config = dict(
    balance_bias=False,
    norm_eps=1e-05,
    beta1=0.95,
    train_tokens=283500000,
    steps=4326,
)
Below are experts of layer 6 (counted from 0) of a mixture-of-experts language model. Rows are named router (the router's row for the expert), gate (a neuron's input weights, with its number), up (a neuron's input weights, with its number) and show model dimensions 0-223. Each number is 500 + 50 x the weight over its row's rms, rounded and kept within 0 to 999. Numbers have three digits each.
After each expert's rows: "comes after" lists some tokens at least twice as common just before its tokens as in all text. This comes from a sample of Wikipedia text that the model never trained on. Tokens count by the router's weight.

# expert 13
router:435549492503428456509602464412423563469526562521543564454580521590501540448588580459524575482489486546539579504460544531443495505534541517468513571457478477461487435519472500542511487548497539632544451552567487559522551564446546449552475504546468472466547500412500486478576386628437530565473566500444503528505557555471467504471528511492508534563498552558565532500494599581456541504541443504522455482582460467474514543531368521421535467571629476459508501445523547443538585557497472474560496493533438492548459473501470563455566506564547570604520489535513443441533485467410471513531559425470456582494531549451446503418531522470553484507467595497434479455538563363511482437571
gate3:523573457458355440635532483593501454419574471500523484585495470469513456481498454471442458502542506424538488567459475464438533518476530460500561519490537482460487553548455543510515515456527478503497425458426502429498509547497495467430489465520546458548447458462444442588512495500406537571502470461516452454456434592474605636472481463532480544425576439553562565454394481527496646541545410472603540464491421454490531531448538430511501582512493536509518486520542530429552536498502519484482531426526488449500444481624492523389446629551556528515596434454548452531513516491591509500558467485454527515471560512481565438470578500540458603535439465491502458458476421482514539524518
up3:497486447513481506439450486475506524445580521564566435594473433502463521497529419499419489481447467424575533518535503453508532525461480535466538492475434528489553480507532537470561573525571538453497533508493477516591588496474462421553504556481548339476542511527447421500572447557525545557407506535500547507545544645557520501567510505622484513437481415599571460490498518496472546510561441522498485544558437495471426540504497492430548444490539418440551505481552539460498482542463462451474525522535539503472445496590464406441465519514614564583621513422521457422617486477525504529530517467441452473507499608443534410557531550516412499501397493584391592484525465531522468509491
gate4:482602435470504529491528475468499562467529470497475542600449504534410496540525488483635546534598579545505440482509536446490575590512557421495478495416403494503512499488585620484467532584579497503475507546595507493531450585507595462481491500496543498482521595514430490451492507516480583447527575533498463474486447456572427551564466476483445457491480534543446450511494503495484433439583604483479446487519582504456450404398451411529528477532589486501536531572508477520493540508437504540530537480501420538530480492485494538477497402501604569534479562453537543464408489524369488437491449604484470407347503545559468446507490468491501570476546483461557478548426512504467555494412
up4:494470483566505443478525449604490546491565469443504371458615486503423543453505527548464405511559515486493494506504441417501526491434512474538616486564401438529482437543531507515588440520526523478480570546488452542493446486517555557461478499445561513499450552491574576451452464405467494433606568526461560538506579512432434470495498460483439501506512546412440471474457410523495447476583487477535585416509453368533597510492587512534503432525471505392604473466439488496611522523559499433581520512482497504503499563526363435469579441565465457594458521511533518538476509530448439516535499519491439588457506499512489547457550539508490617543569498449525472443493548529521527446533
comes after: " in", " of", " to", " at", " on", " from"

# expert 14
router:457503502511554424486528485425553490562506534514513509439529529433551490540542550484528546456495542573450479385450529480495413504566466584480468549514549515486501512367515442542586429467470568526494476531539463463511544499458525573423445488447548478361525534425480542457444425614533418547452507462426506473604572464495540422453497509548411533500426507491541445523601605505429564504485499395522445479500508481455459440524421544462482483588580553558528563467505545431487492496536531578460553543397545522513502466442569592544568495474593534437489536562527521418564476496486485504469585529568520491482479484425412428498548421387537538462525470532451454491505595475500537521538
gate2:510494462570541447529534474533466383492525477540383468545488531539393491470567450505415440473562527530514465600507450452498473543393486542502532473480557436519407500474489463565556563512464509458539483402536446474399545508531562524497534483541467532486470507383457437487550595560469497573485444457545549539468590510477516478511460483412491538473471463538584534461481488566509615575485502539488519448548501570485585415427501533540554421474472565461470504536536414584606453527542575465498445419381527524524485493507471427526480484515559439482478499467500375475508517422517474599458518585489554523578474462486486509511474616428473422562489527406461426476457522460448551485576
up2:545570597528573498373529572517479569456579528503481523498542555537437452409513485502471589545478516533499517534468478461517604447469562504571491602555514485414448453505551453516535525555495522548465458486500458527529467503467542494501472343478493555488540472453504512536460568488502497498526421469543472485578432565569529481438450577486447469495513486436464459467516520550537529549487469548431436488544533508463412514572496461502514493482493555485447474511590494465591522505445483519563407531473493504534514574465431491463516436487528358433494526512395442580614587513559438552527548517561467451591483508443574524369506648485460431444573522551478452507517488593508572418531
gate3:515481430574435610437519447539418549453576524471594444518473460443458503568414444464543501576544503475517519462533552437507493553499499549516442454448440610548498456482444494510489468550489469358555476426450458506450478538552527393464571501544360525505591526571464519505512520495510502463522479524473531478508521489551498475546517570474493548466483663497524461493444432515402527425525522539562485505437532465420510577485534508560549478426446495395475499533524439491613585545440507463438528529506569455541446451579455458501504445462485431461469549528526462443498540562493561550484510560468396538478590447529472606484475440496430524534454475509514431546607515500557505586563
up3:554488559452458529477467487487442523485492534524527479526559592422568547502461497598469572424486469462478491505543532639446398530462488492414499568506500553506489537535486436484409478555469565530490455523431490499421451504410478530632500517479499559478442583507404449480514528495402419491486458434507423476530435476515525618592555491503497451560499455488551460522491551390475579481459575484567498488440464498407503523503437440465579536465505493441445548618422441427535492474470526477453493548567552480464470617509425627663536564533551477509429487537501464564496483515486445620503485464440564537559546574535486480498504518520521468482523523509532475476505568512457546486548
comes after: " |", " of", " and", " 0", " ", ":"

# expert 10
router:492639577464503558514530518505480526498559512532436527509463567463525438476572572433588550508453549583647492464519445493541463414608432479467506455511545390473513577472550430482472609549463556524563438591574518468467443498495545548535492464488487483473531533467458460591534494503410487590412534391473541492512470570455449517461477515498577466510476477493547592509583489554496589533521491514450522497462541576421397463489551517463575489520594526530476423462554516531572458584476446505449546548534594505537488491504527448613465530522507544469487498522513526397486458486520573509415468535481414472442474458441469492468584443493457466437454478463463577473529494544565467543400
gate3:553524457504489482519558534470486476524617435488395499558408483438458583462524498518550422576473478481596484473595462424451438497458489492507483471415419562543502392583449493413548473546510549478559498554471512559402446397543466514486468538449453474528527524551509473476556572452471519494540515603525521542565519515477484549511570587414562466509519583590385575371559466583479404524478534521553552469429451528496552544466590573547482470471512478484511545557525532511558526480462505487431442564578447519554469533523470546583475491546481523444479505489515453493445475566519431479438457504515492497450454525483602505556502569576544506574473560487378434463449506404489542513455
up3:529509519506425480558464404610505527441493486546366448511497519554477576394583467526499456423564599532461573570529519487474422561497496449435525570550496422531493476476521468483594516535528425454531487456516565572483464387505489491494515473496506529489459555456563516409484551530471437576573487518599516444455451450564488506516525531489456503567440553511545534528465528567494428495458497520518441483409620445522535477515495430535438534564484518555485480561384491492519434560540485474619407527467501571536566471449510469486435605470458433440478573528524533516434467450446479595395409413457480465453446463493576447551485555522527485598462427502549501554504506470507504460456
gate4:531520465581458496410482478503545456483511468524549432535500465487509444442475560539558600584445507542535509511534461439470547414462526501464526430413539504519483420530484497516394546467453405506478508497483492497427471453482531491503516522507574510598511512507493399536508405589402559541462538499513473454529440498493477599472493429415545416459523428559514484552508456504424554528555435524450551420526551505442530597591560521468485526453510392437487464624433476603508560486451520485437470430588447402545490505521509412488482558540456560500588474457505471455446555516526502545444498404432547496502397445514507559492517489515456472537432439633421532596480455516591530531494
up4:479531486453550379598482584518550503515519600451495531501523553395476425516535513531511470547485505487472582507507494502499572495475485524519449558534495426508502537435496477447528559488519505553545434500523435524398571516553511584426445539481505462504549585541475556495533386568478494542482525433532416579501555590547491587504581573483505466344494529559502438476501530462476493592418520472535507462595517488563511507503456521478385501523528510614565575498560393471497471619493516436560499494460497511556450491467516563582564434455490562454507519463451496501500568613524532497464523432558537563542419452557451454413435521446503525519408593589455465491547483529437505551499
comes after: "\n", ".", "s.", " that", ";", ")."

# expert 1
router:412451507495401527512444513601453537462523472442603514538464443549530569527463526468537439430442463446549503601476516476593563499408517532533510541478414505545477523503497547495542503499579548514498516457556591469509495571508466529455498528483446486483505471399484525460447424548506523533462543506538468481459559541550533544485523511548552537556525510518482454515401489537571531517506580540479462572553432548559563579501401534444565500417539496474578620462525421493532419501508533470548480490547485573552485605444537457477575583584545593405508474499483439557417473472513397445515417450497480622549459489531553525538542568528496521590515459509519548553379567516519627549529
gate1:485521468429452589430576434528492530550434511409560490507433477437557435527496494425524466458520464435501549596516521480484388489478609561428453439460464500520540552590510504521422580524529488439532506521511513521467613493531495504609420466510442500513541513486523523513523386580600551541581562585484493549527442545481422586576545470504486508520554480545576507426548567463501476387516512613492404476612467439576435521555440424434547487534532457429536445541484514419503505487430491519503531484579436452487603511443493469508481546473517523520527524442453515450607390521429515479481466511482523545588514507509515498487505467481468430511587481385500469453553519462472540488479
up1:474463543531561494504610459607477601493538494503502503511515441539479488450538550525522638545562437571509483467454519438526494487504450522452514475534496407457527440518507457499521504478429452578458487505499477417475490418562500525538546472506467660480497529459572437466477527491426455492426475555435507483439591501527526323475503457549521516537413544480557493525551563551510560575534516439545522484457552521367483490560427532599360503580502475525474484578482655481533509460475512555497463565528536478578471433532495432551474454574450465474586461515537518505437440496524520462592581529541500476510489420437528474494423498575570466475468492506530554470554505439528460575477
gate2:507502461397518563489548506671549575533529502524541505543550528475507572551554588527350497499500499464485522542453422565486592502520461443562495437531500518464497519578572528430478525485451551469548473500476508564572497432501583550454525533439498542564501533470559492615464564506450502461502497484502497457426483435622385406494584544475469535453470548534463511493471481487410550448529525594533465502469507401535532482431383415528437593530505502441490559480547491421594517422525549505514429440473580513551525504511461570499582555540492525604489459566487492473450543558471533528496533487442509530569544428501552492477503463503584507538472449586405576468488457494549474566499
up2:448531493419440503536508631548493550468522483534421457515466456530461484417500569530483438489453536537440536511548464522494509425411478452459429428506499536571450575489545542601542500528507475546524586504394456512515456538545457530518480424471533660542485424485435545502481511456459474510470443426596484610530566529455465509564472463482532535426493412501517475431449503485480549407474470500503469465437635455507527496568503427487470515508516401463405508427420509471524522472444471375462416518541494443485535473486516427510523531506441574557477552436588472439502536421458467474553503397567516517496525505457595470385474508475508459446606447414568449499491507425462503483503
comes after: " the", " a", " The", " was", "The", " his"

# expert 15
router:533562386486527494460465518435500560498549513544480591434425445423454417461463401567426518571440501416494511515568427478527501453427537551562495489551546560551475500452441486465515507447561465457482531513517491453484428468556587519489557443537552467526551469608453456596440535446416461554442438564547534372509481512477537525519591398514536427505468416545558502554525497503456474506538415517457572450532557465543510516566458443452513568463517453462500446537541509511509547457562472541420517476480592458497568506455444497581422501504417493565519496577493485407520522363536466436448549490429414489544422530490493439518417524517535446591462466491553427507514487483505444440423
gate3:526529409475464532459532504543486498427539533516523429466570465526472527582527407480519426532589483427505465457523510559450486574521478525501508458466458584582549475537512476379537456456551379493451555495535415544519509546521569427523421407483512474522494440485426507510533571436442524416493478534553514509463513458462518511564555493496506449419509498500519483451522485487475465508558457464562551463524490472498542436499554538502530544523480523396572535546605463470593462464470536483502519437498461495495540428595454527558521458401449447553396495495544491469598579551419484535525456511567446557413500598619459662478413471556574562525477478449574527449530529561379499559508
up3:527563437443493372556502488482475577567520540466505519460442460494452579385566487453485393521514524556488488509480471510536403546535480555415540501596536498500469506502474457438554454414542576537566435543497514491540459499500461511483423537419502527512513394531507544473565496536580528447582540450435516554519600541572493551520462603526475545551465433477490588524487513517430510492552395481483438574573525463494480487458542496437603493524439507484439569423447510504365519451468488489475539511500495421459485507411478574485529468419473411443547483409592515531544401485502547378575460484474542487543478547465446498473523449567453476449503536487488427514426613422550494515536
gate4:540521519540504428463522573515485464516572450496535479522636520508473553493444580512504479452423485532510557445530624500490559559420495516531450517488469524511527549564538530504434461434498467490508569500463458620474450506546460501516591549493573437579425491416549504331557473493411535511537439565524506457587521511466490564562485541552519437532539424521520500502455483549579514440504560439510472573544512504506555536590477522481568488568587543517547580594462513439532426510544469509547423422466427479632497512530447467456484519481409450593513497548467463484568486506490456485557399464555462499568531461580576549529473610478509581409490481539485416584502538509500537500440
up4:565424529511504448581491469562466535459509398541465466530473447499491484544546555498458480565502486484511429488435579437561377520531527404485544472492556322518522493396489535453506492462531553421487552527577546574476490461499496432474515414481465474524434486498558484448550515438554502501488538509458440584537515437427380491488582460509534519466464469559509506533453507486492509492474501546503456498538542511557471536389509551515478450378585427549506503469522540451523393568471473478483566522505524463628575506497538505583465543462434403497554520431495573542541515521470648503463487392504570520516475450494547455578338458511471509503513603503570537450523498523518521469541
comes after: "\n", ".", " ==", "===", "==", " ==="